Weights of a small mixture-of-experts language model, trained from scratch on English Wikipedia: 14 layers, a shared expert of 128 neurons.
Below are experts of layer 7 (counted from 0) of a mixture-of-experts language model. Rows are named router (the router's row for the expert), up (a neuron's input weights, with its number) and show model dimensions 0-191. Each number is 500 + 25 x the weight over its row's rms, rounded and kept within 0 to 999. Numbers have three digits each.
After each expert's rows: "gets" lists some tokens that make up at least twice as much of what it gets as of all text. This comes from a sample of Wikipedia text that the model never trained on. Tokens count by the router's weight.

# expert 15
router:517486512457459484542526505483496479458495499467487502504444526515517533501492437531513490529493540444470518533529493537461505487492463494527524514451486558545484522560486475487481491486469517465533511524469497481517518511461466460501540521545501499469478544485478510522520517527514475505480489485489456470490485503472485479521452529509483469485477490478470467516506528474482518494506482485502528499502498539484522490518480476499493508564501518499505485466545456529476480524493500495490485505515498517514485513479490505504501480516464524530458505527493462532536508529514467472
up0:499478487508508506447518493533468492546510495533535515428534490540453488544560525470496467476523472507464459494473484455483479480503523488491507482497523490546482495481494528472546482557499463492494506494521519559492520472503483480470500501511476520538518516486518492501498477528484494512503446523509490500550493517502493542520506509447537481515510509485452507534477504503546471521473493566499509493490529486513468504504521495525494452480493513486543447529500508501495513513494510511492523536501471502517481440534492502529544498503510472492522480514514465504484519490525504510
up1:500527514487518448485471564551488494509505477454536484489514491451481467511503480471515507517462465532491501493499503512499510528532493505448465490520515490456470505518485501483533553495489480485508466512523472507484441476515468499505468541515471514488487499468504488506443504495542514511514482490538494516474500488489474574546457508498495523498492509443545534488500512510491484526496467502491497484532511497471512501487503544490491524530488538464535440490510503492492482487495466512492534486508529516503480533532442463499451504504531520484459489476484521519500547492508495505
up2:485490473506498472469516491524459529528499499532480494514508483496504493511500532466513489456490494474485485514500498480558515525471538529528520447471485449474494495514515522500485515533534492495476491523512591443477481534506484505499474456526503513506514507489510513519523527518488489491460447565484517559505557468500502490503474499485503472489504486478504485484462522488522520516519508513475440538478482484529528533461471549538478522485502527467452496528491552482494471518490476458490479484503493532528516462519529482494484481493507473482497514476502502487522514512472500529
up3:537502539469512477474498516528520528483428473464555480519507544489481476519513497493521501512516490544460478503505496490553488522521501460471453516534526495516454486507515520465518555505519528490505488489499491512485499518477499500552508456546507516494528511487517465492520470470497548536457453491554500491494537486485501491487538487493506490523500512466484501492501509486496518535423492508546474492499493497521525511515467516477520494533450501476487503511509508476477501492494497461415517510463508486506457534508509494501489524496515499458479476532491528542486516514497507508
gets: "1", "2", "3", "6", "4", "5"

# expert 24
router:519492513502513459481510496477511533504519476476512516512460514527513497457509531500487481503511523487471545547528483512468495505492513527488467522484493558496516508469473491465524483493541502495494513525472465510530475477507527522460496488483494478492503515498477505504456533484513472538518457504528559526517476477497551541529482516502486541488512480504513536517544524541509539495511526505518463469476509529508561506513486517555491510529511490478539530477525490511512520505505513493476542496518531501478477587528478416510492521520484473497494476524507490473480478464464510496
up0:506490496520482475490503501466470508486504536501504551492497479486492530472519512472477526499494528494456481506531461484484515458531530527535528475440483536517479500509503510488477545509478526506500495499518460463486472492547483438484511523511505503525490498471541455522497549471494474522466478477540482550501553494482477505481472538482527537505456521495504481517455514505517477524504466482485490509485520491523502534490526469473537466495524550501508490552497478521508504511508537482509503477468553500495468517508440455486536469515511510480490471553509468519481479497485498479
up1:518479494495513448466502521540494450440488519465507489452508504525470482510535547500515492523509535477478486496511474532454506466539512555488506522479531517478525488510479520533502503548517502505497518441484483522496501459466487526488512494547501486490508527525508452485496477453505520482453489478528517518510531503525511514477481542494484505491483479495486458480512531525525528513489488508522518500514489473562517493481543477493467537444468507499526492528501520483512486488530522489464500480464547529481530521530488497548505460474485525474470479516531477466492469475485504510
up2:529496498462522461532477526548541521460492520487488477485537489498518551483482458523514523515495536459499456465468551488495514469501481487533520517472516458485459470508523466497489475504482478523522500487504481545537506501476516523521481518466545509504487465551551507457515481499427479518498506509519473500499484460524532508476539513533549484493493443492505492502522520516499497509477527489493532561472495490489478456529486526517502475514516484515485461483516480489490477497513490471493508509511524506495508504508517511515515526503512545474456473501556506543490477502486538479
up3:460538507518528481485488527517457499509500488477533482496463460478473473496473494478531519491504480454479461480481530505468522450494508531508511521489461457531427515508475475498514507517523539506483530479511539503506528489501468470510508548471517473489479510503490483505509477527497519545498507491501502520468522503496450489485500520538475515493537431496505483441506524524491503549475474491508491470504490480511493508491478534477502504535483444530508472512455476501567532524506518478454539499489502513491534491496517472494505524479530481506475479535512541487468525553468497486
gets: ".\n\n", "==", "\n\n", " |\n", "===", " |\n\n"

# expert 1
router:502533474552489513544487485510470460461524490501516524473489543504510499499543511489528480510451511511522485484463514530472483522501468501523445521498465532462505506500509443455501459476485479454475487481491507519518499539506505520496493489504491487554429524472495512533463540458506486477492501474509498502480485477463497502516500503463543555542509553521542466461484507493497520506475481481532466484553479495520527479517470494479478491488517517543510499495505540505495500472474494522527534500519474459491520497489494533511500474515518501503514498459489518516468526544525524466
up0:489474512458478485509480518512501501507466439440486511496476505483516498495513498521558485552490452500502515460559448525506500495552477521519525494516531539530493530498527531490470550529477474528512521488514483497497507523510474469517479483527513507487492457493515488503506510493478499537520488466529515501477540482487462496512462499483467513524455546480470503535478485510479485491524506499499490494463473512486451552504489495517510502505499512473480518504486498469489493541523469513522455483426513485511512494539525493486517481499460460516509470510539494516540550515524552484
up1:457487500493506471475537529499480484564439499514499476477508500527493484528472504447491528521464440478508489439499456463488509505508536521508523484503511494481496489499496514492535538490518474505517454543496499468483498469503509511556535463480466479432500497507497517493498488513446503515515507510503519490576492528544504490506490504511489446482480504498497494503518533493451440535505533477503474481467514470510471548510485482472526482478505496525529483492478472496486553485515467515478463491490507539493529479520507462469509508496515499473473499489518474474480509496470477495
up2:490497534503483477486517505520510521470498525505507460520483517562496495525535508514553474540473523488489482526524561547464544439452486505525509501522473499451535497544442528505478495485498492564483482518510517509517548450511502502505472538490502507496511518515524487493493517502485513478515485474464492475516515527522503483509490499471524500509483511484488539479507489461464495515486517509503459487452521496493533485510500548502533482492480492515483515510481542498548482469526508482466467479451482499492519437502466501495516532521452468432474518507495480493529490498498519499
up3:496538500475524509519483522518478514504459519532507472498504499526493498472546491468514477530479522529493460522530491486538565485513516501517493486509479490515448493510511501519520483538508501467490487498487498491530511458465520519540529512491457492497487482512513524501460461492471514552438512535513504506528483515499518515522471496487535473541452511493506464509450480523492515510484437494525508473481521493503500490439554496510489509482510476527518516518494501486558529468515539475482500468421521533529499469486495511478522500528488517479486532506516481508458449528533503468
gets: "\n", " |\n", ")\n", ".\n", "\n\n", "==\n"

# expert 20
router:453507514470465498466493471488517480484491475516524471494519524515482471519507488522465494479474495491488510485480517516486488507490579487455467479467505515531513528460500550521466548454489511482517487472500505530474513502511505481512494511501533522532550494549469494528495486469494505467497466478483565460526513479500491567445493477524491520484541528510538515513512509499525512488471523489509476550484520494493540520484483474483524492470494487505536500514519489511480506522494494540511500481541497475494525485512456477491500490536534443486537500485500498437458510460502475536
up0:514488539481516495480500507507519520555474525515489472503505504559542498514497488523473510525487489508518484489514482466517524461487486496535531527533502487473494485507528482497524492540542476481529477481497479472452492507508523503494551497526510477494493525464508486561503506531511480490523476555499504503502495511560475523492540513503496514506500517489469439486469555521500519503469493487511532537506513488510428490488500478471478516499423503496494515507497506503529460506483467464460515488488532529476494527517524454502553459505479462496459509540516536514530480497441505499
up1:546500485479499491485494478523528510493531456515510490501518476509527502479466462458564516510473520547479459479489537513543507499481530478506544494489518514523525455502510510542537509513437465494469490509516492484467503495477507541524455501504498477481511450492502533519509467483519541522499492501484519525480507501516511503459520481503500556505486503490481522512500546476461495516464501546530539485441476504496450494526506475511565492490490500505515463511499533484506533471486497496460494562519498454502469494486544478520481492498554501486504502484529516533487480502461512524
up2:510471510501512488514463524492506465483512508488509467478483494521523488529486473515469538488517506494500535501464515489533495488487546518490471493471514507473499479500521526550477491463500508536482457443495489535512497478510462510490471491552484503514529496510492456499474514530480539536477485522495507540522507433535508513479493502500487541488504451490503519496485569551483473516516477533510480451487540481524498531502480512502501505511502510523545480512506507537505545586504429494488461473512505462504527466499464503507523485488546497522510509517485489487510524498520501439
up3:502459502511483503516466493555520472517461512444497480503504467497485538570500458479493523485559474510502538509496495486470535438523469506508551513501497506520493526525477508494525501525513572523541494473512482530482467540475501475505510512484516499507481475483506493526503476524525509488488477492510466489502474515481517482507493516497501490530430505490429485511521474475468498504519558464528523450479536474530501474461485500497493486503485501489508525509497465496513516524579472500505482528487483477514490536498517497527481505494533503488500491514536526491483529545535493498
gets: ",", ")", "\"", " |", "),", "\n"

# expert 0
router:462544515496526524520468481442530471515494529563484515510502460518561537508480488481487516503522522520487537514521570470470497506448476512538517491512442505460523488504500522517520467468503471502509516534513464493491524517487483477465520499445518499503482519536521511506477492539502480520518528512508474503528490501478508459495496492505499467481518530506495515510513491493496492495527484504485575508491466497496518472505518526476505500531500468493467487464506489525513505441501502475507466508501504490485488531487444506501563500516491501523499515502495449480511457498429467458
up0:483510489500511499485483532511514480513468460530472523465511500472538471526507508488514501508502515460480465508546508440535515528506507518491491495485472503495522516476492486559486482490545498518491526488532514517500536515508506489504474448508504535501559506508525522504511470522471542526467532493492474549502528463512459462507437496485542485495524486482428503489505496493454489494510538501493489469444480535516485487494481551494528482462508472504538504514502540563513518491497534480473492560518515494459482486477474512543515495482529490479524484554489477498494495504505483517
up1:502546535494510511543473531517448481476447465520488496491505489493536486472478451519549479502515528461480514507462535481510502523523506483530481545488503530475463532498467494495486510478468516520522505531498508547516491481507497480529527486502533497514522499478505476491492468484486512523493515515524437504486531489535515539464441501523548534536529473500484518496466484540507493552486466502522516503510454502538483497456496454516461456501476508508507444496484467485491499488485509508495502536462477470522501544487488499539486509485490496496453544465491513544486497522512492488
up2:509519531525475475506502502536477511518495472493453489497478490501568516524521461449476528532506511500497512500444470502504503486475466529505510483520514474555463478540496493465485492523449501515484504477506498488554477523494510481521501499516478485514481501549477508484499523479448519473487450528525495506529497500489538505505482518474483471486477520502544525457482536532509481557488495474484523455514502510524529530450464473483504442481535478488463470506507515528479496464523480538436501545519502493498521506471464483477492500501496512480497465499497488515493498536556506527
up3:491515522492526470505500533518469512491473495446517522435477514543457485508541494504502476497504509458475452503486450499477525499523540508490498489458534462538467474511461468525506525526492492524535481451514534512521421484528535480517476492541510524542501463507510461544480503465490512486461480453487513501500499492514477506520514544502532486548508515488496495545508513508495512509472471517516510523491536528527481522500518492500508522492459473511500493544478530500506489537541519486473484502505505492512508486540530525527482464492490498479424470523536518505499496496515500520
gets: "0", " ", "%", "3", "2", "1"

# expert 11
router:498520496484511422475486518494535481493515493468488466521512516493512486509499517460480509506521519508502507451540536512456487532511457467508500537481557510487510519512523531522496522518509509530477545471481479495498501490482503463493474453484463471478474517507497525495442517480546540519496515559516466498488554518521542521537461493515494515532530473505525499479493485499454520515535497539485551544478488536507449502484474519499491498482528523478476488519519508498504476515483509498514510504490517523502489532527461530527497507477499515521449525525515509560490521492474561495
up0:484512544532517495473525520505466455510484464461495474458473508517516507515505499479493506470507493477460528470532500489502495491518542488526506528539487451499491475510499496567488448538514446476513497532517520460521506461539445524515521484492465467470501500528485458537515527504448490513493491452499502512490500512452459519466508525528460488494505469495476508526489484488491502471504466509496479477475468481517474473498490522479516530473504482500526517534545505503546508478508527529486518484461456453481506475504525490483550504505512461517484515469528508529544524462498495480
up1:479554514459488477516487511501524506522498445430511449512492453492491478496533496508548507505538492498527519503477529481492527514510519516463469505476486454488498506498511507501537520506480512489519497508505496477454503477492437487476490514570527496478542503494473502511491483506497483510520508487494538503457537442538454509504465514499509469491456458518514476500490491510520482519462508499502484527531499466481527507497474519492504499492509461485494499494544514495545516535520497534522482519489525526533515433513481500535499490445478469504477523488546481482499555540545505485
up2:468528461495506486476527529505482523501500484490516443470501498504513490501501462458512514496517531504515543478527496519457498501504448499486494487543534474517503481517434528523499482512463524499523516497515505465517499514523516532547501508516533459500535502511522538516500558535477525496472508497508505519495473539489496458506539494519479529511500483520497520458488464488519485513515523494478498481537484498497490524524480529470507524502496490496538526431548452478512474482478567508463537508499526500490468518539489518541505454473501507455450495470536499538482453475480499504
up3:474482505501535487481523507530497487472521501502526491511495486526507508512506485495487499485538506484534522532554513481518493498510499534531496503498490442489522502529476499487510522518458493460537521527474506459506473490495476454513495525515468443483443441505509482524516524490477521522493483543530487478469526494523483549506496536515466434468443487494521485540496542489506523475499532461464509534468495491482475513520484481488512435483540516514504502510521539509490509490493472543486514546457477461514522523535466450488483492502500528499456479514511483454541508506508519490
gets: " had", " also", " in", " has", " have", " In"

# expert 37
router:452522491506529485521475481502512529456492498471507457504532532479474442457475496475475503489492494491557504466490475496484510513483512452521542506474494492526516521469498473500489481538448520457497495530520516539501478474513522519489515530469554462456514500477519515514491514494521486523438487504476479508456493509488508524480487470510561483501511451516524471483500465470505491460446511534507512559490500493468464547520464493478518530478482496483470468496483518513478496483546513543502488461484529499506508498513498477520481528464513523484512505498495455481489474476547483492
up0:494455525488464520471468500541490500534499486479520474544553531551491510492541521523497520516488505511500486464516476507499490544483516522532550527541489507516504482528493514456502525539528422497500511478510509512468499497485499495508447438480510519492496506472517506537493471491508453468505525513487471516531527504486511487506470493424495527444497500497503501498483536504464509497485430492515518471516536489517526494505489471539490509502523462447486508475475547516509519495486483498523521507477471519528531466531480500500518503471464508515501452456523483481498526496506485499
up1:510521502508514494497488474509507512471497485492485509513488512479497497503527517491526483518453476480514482481506470521523536519527481560494470523485502543511495489496571502485517554483505504485514496446490509494493479518495501446490516497477501506496496504512516511496516474484500496473496470548496452518477517468481493498494462495456458452547517565463534465476492482510513514498521476494522504517493532543500493480491472515480471520472546502476454501503456488552473490489544446469543508487463474496468545514535537455477498491482487484531468454512526509493502566534494534502
up2:507493511502496495510504541490504454472490495491486499475498472469514501508511547493510491492484466476501498518539458570501507505558487535567500443533480482511466518493492522503478513481562498458484501515518523502501489520460478483536510523512514489514447528493502460496486488481488523487490520533489489498471529544542498486521474497490515468539499503503487499492525494494502527484519441440516486522544505496516478491485478505437525525468528519503467498496523532509466445485559469478501441488463510500518530530491529461508510480507494473489473504553516503490539470504485496502
up3:486502502466520490471489474527528513468491493493522425517511495488496516488480516516512489495470526508482459491488507554501516522491537475488519510533527510489483508520487518526531470544525502510468460518487492502496512505508539519504512479472541461503498520536496489489489434512497501486507455492484517511487507512520496479507504486437483493506471467518499490495494477481506507489494492517491510513462481455494510485494484516449512478528538480519488514504478500495562492511509485512520452548482517510539537398455502542501546495463568508430508483535517503481529502478519495471
gets: " of", " in", " for", " on", " at", " from"

# expert 38
router:497463538515516507489476491549530471521491464527462521515516519492480495525516521499482506522473459490519502519467471530513487506539521513467480476461467515490499536480528526515537487470508521505469445476500486479498534449521522497501484453471550473510499478505535505468481492542510499473484505513509451481502536509503529494506486466505533478492530518490527483509495498476509546501504447532486507543500535514578476506510486494468443535514503538508527467477460514520471530535480467504468517496539484520509531485458440510500522489470477525500490523510482503498530467478511527499
up0:461503507464493523471503504503472509511455492471535477453508489483507516502509472531472539505532473502517537500485465495516489509514540521517505468482479481534470521494508483512483524517494528480504513457560506554504534532482500502481474516472499522566498462458508493503440517496496472492502489509487480515494504536476517499508490504468492531475484528485505517539533488562486465522511438461496518534520523540565497529512504466483504522531514511465492481523506487506479506517509495522526529485496482482539526464479478463578517465479483484529472507520498449513499488513525468510
up1:484495494518515516453532488496519496495491493490523532486521506486510496504548514558476516483533494500508508517515472525465501536484550473517498476541501509505459500534472520476511504545514493490494468508518495552526487480509554498523465491483516542496475453491500509516500516496475521483539478488493464550537494503455513506516495498523516496498518459493502510522479471514489485516447487478508490426458534488502457495496492540490486489513509494467568458513512462493509496511526517538460463518474488497521528476471512511452537505522527500478520487462516461487465506533544431496
up2:458472496524511533460478520501506495496497525515456532529494507505495515521531524474514489476504448468450543535528510501492519475535485515547503527529456518513505508532494506510544514508513503480504468535494544506439518530509481526521512486511518499488485521487515487524508528518548508454505512527519478537563546525503473499496483506477476495503457512461533511550492502538437495524427475504445522486471549523523476506483475540499537490535482482499503462526532515505491529503508489490520479550487487513505491494496484468478485483485522474484456508493501515515523481514501501524
up3:475465525495504489488503534494517466511484523515469522507484518488517516505477504485507481529525413480496504507497527484511535494498495530507549477530477491519524474471531522506525550517456507456490531492493549446512520516497487507484429468504492502477454446488488495492501518497508536520510524526496479546568523483459496491530498503457461494475509522434524496504507495529475473512414456521444500513464490530490508481474500527517493499460532492518491466499544466503497506464473492485503506507462512514518484460483489494498509490513512504495493498479478492504481518489522498497
gets: " was", " is", " by", " with", " were", " are"

# expert 3
router:521481500490458464480515470498468468479527490528539505516508545478519521487513497511507480486517504448451528478545532472524496503472473552475507502499472463502472509536490534496471517550470496496491513520493487501540516533452523502511496481553464475507486496544475476496511479524535519543497490516451511566494536537503495523491452490500470485483450468500517513505493496528505511527464514489483490509497516487498497522446513501462504448490564523502483492495504493498503525468496489475485462530460493536526501466470500489501541497482511506503513479484533546497495515524555484463
up0:503516491455510478502507492516512548514488523467514468527508466521496437529488459503544494521461511511483454526464543527546525438479511500495504467570475497532473497486509484461529489524487479504510471463494510457500513493476481553493506539522528516555508456505488441517473492527503489473510522556539509505471505505488517471496524504520474507490523497498515541524508487526495481525518465477525500500476489491512478451483530488420499482539494514489452482484466522531517532502506531500480486548500503481527487491497515492527480501493503494505494515533516502496515522516509530506
up1:482533497496504454478496501513473501486484475508504508502522513477541513490514470443495491510497453473478485503523520490484512469499474546529512511487509516521487474556542540481499496530509518473486470495496532510495529465521500473494449482476521536537498494500537485503466502527500538521523548528497478518494515475506498495545479501487465503473481492491517534493519479517486519499485485520496490479488489538476465416488482563535476482513509503469503491499517577519560458479480477470503549509480498500496544473496502505499563449491489490458466481509505467478510525489512527528
up2:531533521520557492564530503493494506483473484480512504495476524477490480512472466530485469528492527477459480505476494496490519530499496510501494502507491448498507433481502516534507538454524546467505470498499453507452502480468481509556492483492504517508495509525524538512493487525492526481490473479499499494566535538502510415525488485494508482519515473520526496455521525508513491550474511523514491481512460553487490476473490517458504472479505503473513482491487493519498442487502504525498476567511502494470509523490473526498484501486508517473517467517502508481487429519505462503
up3:479487559489475461513487500540495521480491477510503475399499511521460525491508518486525521491561516508481460462506494498520504521497537505508534447509509452496499488484505475535502477518484505511501496494565518492513533509475493483509509502493514480509506498468513449500497463483475456491463510506524513469483486510498510512494528535524490522492509479532468523489484536486555515509468504496510472509480523495538458465460532523545538496490509503486526464492516512505485503507533558490445508536528505470510512504548482512537491515465479532453517498558500491487482476474507486502
gets: ",", " ", "–", " years", " (", " $"

# expert 31
router:522480492441482517521515501501513473505536531482525498519524537543504512506530482451523493496530526507474487522505472523480534495477559513456517516493464509505479513536523492506518479536537461476498472511496484516489513503504542503506553498448467520517552541504495482484487455481480493506502510478502526492493533525469533534500479509502511528505482523501517502528550493469499467501461462501485512516470519466555514458446502499493487539482516477491490488534523471518506511485548537473504543470492465535512559475467485478500514538506513479506485503530460451477468516526508491513
up0:504499505521504508480502499478478464499462475499509508482478500510484492496535510501460509487526504506515508462495497515492517515476528536520483528545473495490513519471505547516502502493478506506521508483490498491523505489492526469442491464533444499509514480484502519511518523481490481503464504474507484526455518489492524485514554511489519537502462508450478502524449505532497519500442533505474551551514456486501445509465514560492524511503502462443479490511502487442506489454553502465494509502518486477505538502494506486510546498446485567522456511464536506461492452478513510482
up1:487500495515548498474523551502481486509517486454538496500537529514490437495547481520557469521457491492466514482521464510497558495492485531498510473542538481487537455493519498542544514511550509503518483468494518499509477509497495493530517497497509460507487493551493535534486503483466487514508538490499464513517516486472515485525484517463542520556491489519495482493544520501494527547469486517523489485471538470522514465431493487500512516504522496491483491524519485518519512489516535423501482468495482507501543485470483485498509493476537501502499454483489487470498493535470486532
up2:492499479480476473454534511478494540513507484496519434488480473506561516534526496498478523513537488511477483516521489519478515454515527480511508511476510523463495540563511513485494476533520523464506491531493528498532535471555543507470508505491474528455507490503509502478522521512462501525472507521517486524519493516543504481516492496468517502501501515453488483514510485476471483496452501518498519575523518468502554501506493482499454544502535526489461497520502521469535519501520535472483530481467484509487478447507533469459535482488501499504474510510540548498498454498530520488
up3:533502508468500457541482501576534505500497472546482516498509517522512522488492460474466484547486500503482485522494511511520519504523503522493515465501489491522492503483485492520492486475471493476520429486497560509511487496495503476523440486521492493498541512471493516505523476507518539504514517513454501516506501473490515484515521526489499461473497521462475490509496499493496476535487511504540431474446488577519527498506487499538511498502494476431550485503496515492516526485511495518453478521495490506483549476495501532492502477510531555473513497510523546525547547485550506519
gets: "5", "4", "3", "8", "9", "2"

# expert 4
router:538485489501498549465481469488513468536498480528489533491522484514534530487506546540505480461458471503503507485556482474506482466506510485499523518545529518474495507461515504516507518518501547524514514512544559507483496478539524479511485482498530494556468488505528512480520467492515512491456470474490526505495489533505484495475541479492469477521511500482491461491516475492516521506540532446472468504494509446547495560523491477508512492496483496482486496517548475530479477483498478440463482489508495537500496512566482529527512494490469446487501482467513527508500473509529493466
up0:513574517463492525495480501548500471521470553474475490498497568464520440517513483497494472534493537489519469534511552528496481450507487520530483522466504502547474523514503492492499478534489516521518518486468510495521485507481460539495515514501518550442506499486527471501530497500503519471493528497536469521479495482507508507535510509527516509533517492443475508503530524506494490491522508504507573498425538523526536474497472496512467553507521511473519475535490505510491483522479514495532561510476507497511535524467513490523496488525494514504499489513493512482494496517473478514
up1:524525588420545498531527503486506505512521523492531461472496533527511477519483469500489527529475525527454488539496551505558502462521488470485475494490482492456477486502552489492506505491517512477478477449503529493498523501509505544473501527541502502511505518511509490526500480500541508551465480486516498471512481523505486520502541493525512541520524488530537519440523507496474487503496514490543537504508499496484538478515473550512486485517495501502478491500504523512502474503493483481470568491527547472518470521453504485483498533490509527505490521487494528468525487514487535495
up2:489510517478512463514511529511495523495477550418497476481467486517481497546507472481497554540526481475470473509484544536474517509496493503518517483453505451525502505526483457535519508471486512520505490493501516485532474506501492470506473523477498508510527512522516521552497483478491519529488471521485460529524509483506504493525488563489499491498504507535481485511475522518447486545477470535444547543461485532500489482476503509486481529499486452531456479519472521501560530535535509500478497495502542489510492510501537479506506487490520512499452457546513499486501493500453499523
up3:519476486457499410496532515528484554487513550473447515506516492528518497480468507471477527494469463500491485504487492517486489467484483491533495506486489488461532485500465475490531499510491480517481488497462522463501506498532491502482554564490477501521504538465540543482457482490497489486494500516473518524496500523520473533488530503494494507484474494461470485538484501466509489494515484485495502527503522489489509507477530493513519493489482463551489474574458512474509500473512493505517514486503561511510480493514553449487499512475474533517497496489527518457441439497468506497
gets: " ", "200", "201", "–", "202", "199"

# expert 28
router:474486493502518525472523508546517486518508506510512525527521514514458491517507504517446508500497530476457476451517471509495450473552519506473484510489481460517482513508522491463484511507510462534460511481509485523561496520542498521457487503550483473522531514495488486487540514470484479492500474478493523482476558518462510538525476471535495509516523475478510516498514511509551454477508521468536494478545490533489521493491464519520522488475541505500481517512486530496461498443480506450467515457532521533545517522474516526497488519525482495507519483547502451480499473474505464507
up0:559525484525533518528495558490483447477503482466511521496472497501508491515528500512491513495502507452471525528496502510508499438511477496513469510483507496474448507521476464518499518521507498423507471450510526532505500521538472528493487508501540479515505507538499513513490506492510496519504465541451487521523481555528530497530424502512496481523498484496512478447564530529497526507523473477512524474542542489500514513499471507418495488495497493542483491515500469518473519473513509463462497477512498508514509493515508512486510497496522475480504517477497469488546512500519447501
up1:474498587515493501510498513522452542521522493468501440490479504494493521521475497505498486517512500450556487526486493510507482503507509519519478498499507473488489522554512510488489500514506541481530488447461521493488484515519451456512467495498497505469510529543513489545444485511500508519519504562503511508463487529543546514524470529509531478531436509519473477478475527511498520516522479499506464542501525491502495517505488514514454474485500503512466491497470538469496521520512478512458504496519503485460513537504503506471501477482533522436477490552506533494473478489496463528
up2:503537511502533482534464523489448491495500461471508517512514503497480501580494511505511474495510509485506469500497480464514530512532468526501492457523477531512510501524540488512493546494533550499537491524483492501518441507528532517499516457489499512528489486462530505552509514492497506520465474509519482559524513488535506514512507506508483497523451510527403459536477465543465526528505517494514488485491488472494506540511519483475491539494473498510497504480494531442500500506528516486452510500483533432472484449507516517510523489508490495474493507501502511537487512515489531523
up3:508504498480488489562510480470488525524518488495511465489507513547548564510502515488487496491529498516489499508513513445500491480445533485521498462488499489490479482499501497507542523472504504462449478537542533461506503532539521462479456490412508524480427521533484509540481482517537508516501494495473490477523504523507518494520551498509507518454484475499478483489482521478461493484538495473481499520471545490523537454440501493508505481489489518470505459487490487502489504513502515491529455506501518510502502482493456497558522489484511497516484463504515500528448479518509508499
gets: " |", " ", ";", "0", " –", " —"

# expert 18
router:527517458493508509513532489519509538498413488498505490466486469494457517490515503527506490499490509543534453466480499495522509486527487467502520543447515489563508485451483452514481518477511523502513483487509490504465506503503527511505523478528474522554505477455525464491505460478497544469522468515527511479511505482482476509496514461524483509519516470517516531484471527490503453522511474457526516488531528519505519516486522490450499492525473508519517481534472498565536493542521475507491519532526489552501483460516517485472498494483478546495508497504533481482481518447471504521
up0:509465498491573457533541525493528486480551485476506536542500515495522528507481498506522527562467509501494501537512508506536483513533519521513485451489473483476440481508545507499487485481498501487464487481499499480490479466511517476491494517485541515479418503557500520512472472492483497547495519490494509492493463519500530498481521492504501512486486543517501519528498532521519456501512552535445523520471551474486465508459494542494464494504496492479525481473537522493522487470528548510494490513522530502475505479507485508443525490499497512503493519535463477499467476515475492503
up1:489491497474496489496483508517481523512479480525547504542522504524522535504469470489519503475540521474480502504472514469530474507466565503478479497513520486497492525508452468473528493586464476552509467486462534527499499480470480528536486488532511467542476512511524497505525486468496526507491480499494479501479528484471448461502498507497568494493485503489498517583514511524488452494526485499496503477474481535510438484472499477489518495540497517514480518513493498510501486471486547473473446541501507526500506508495571536537502503492506493460498514523494487481511489490510523496
up2:516474498479511464530500478500503512519490508515450500472513465517553464489513534469488547488487462509506496509506548488487517552520463511498496471532495505485514523517462479514491502478494483484480450517528490477481477487481503461484477497474479521492517449532529495492506487553518481497466512532485457569541524474500531494515537515476491462474500493489510513534467530525511484556448501474500549519493460499483463500513531491494520502549485503452498465487524516518551505487510504505510534522526503489473493483464450503521481496539538501486465481489445483543464499509509494500
up3:473524547533497472510502532514477489504522492473491518488527483532519492535472480485500487551521487464409554508528488505492532503527518550528483482501493489502481506545496510506507514478489509516506516457512519490511479487525482414517467503544538471487505543528500513553455480506492490503499524479417481515515489534516516437502469551477522495480502510472479482515498493519525494485521485508458511538474489515500482518510490480493521513497494462492458518518503534465523491477519504495489490496495496487547512485502509478510489482505540465497471476548534500514509499531525497459
gets: "-", "|", " |", ":", "=", " •"

# expert 13
router:562523491539492536492450488536445530479514465533509548513545473484479526477505519480527547510465499514455479454468482521498545501463489503462525465505483520480504536490532536501501557524496514488459505524475483516530543528471494523531463495512505527490553516542506505465500497506460519501514504505531495511510524487472490457513507467513531511469480480481498494494474468495452477489500472529494496511499511499510523517462493479470524475483472506472451526507462482459522523472484538495495512500502504489500461464506545509502527507456514509468496498457520522512524513492491512526
up0:502529467477525530489507478477518512505497511498484487478460483503516487587504484467547467550529487513516450490496510496497514499519541530505512545499482488489511460504519529493481478512503507522521511502483486518472509471491501503466574475483514494520494498506466537487492504533434472507494511516477475508537487497494499513489528537479526493502515499514506496501464483528529535525467506518510490459531494449519484520502541490524477567486462479455544534482496486498469474524558489481502505486479525530503500484463521501457508514525494474538490491484427469496457476486477477505
up1:485459521518502447465518507516493489465508511477499468453508505484504504487512518474513515438489500488492489552505485490509518502493510515489541464503527466522497502555517504500498484529495527503500416531498492507499490474490499486522519548479492535520502475560537509502481497489495501511517497499514514523491477520531526526519455512485475488553534491492502523477514502476427499513500474497494554495460511476494512478476489516478494519523500526466483516566503561592521516479497483482529517497451538495525487461475479473507476484466493495492483480517528539478522519493486519488
up2:502499549475478472468534505509525498490502509476560473503506466550499500508545529481513484509519509509494498499561557476529551482533495475530537526534507494492518492529470530484484442521502501495522497457513502501517495489507482509506522481471501505529512487530489514468507511520516563503502476504500500541505487531494475505510511479510482495516540478560489510531520468484534466528497494509492539520528530511548511451512521489470498480525547497488525516500518531528501428473508556501511538482483476491528496547507520495494449489535516445488493530484480526476498464499501482474
up3:504537490530508509481476545543487473436502493463487532499514419475485510517466518504506531478490483545475497488500454511511468536530480556519508506541473509480485496498491527509479515511519486520480486463516501527464477461507477479501483484500504484499473487494511487496483573501479512478515496543522491510490490517524497466521506514454503510529483493452502494495491486543467457507514475515509512536546501471509489510485495510483496524490476486492455491511469488479510481451499571502438497497468476447519505527553508492513535456465467496495486512498504533542523490532486498484
gets: " and", ",", " that", " as", " to", " which"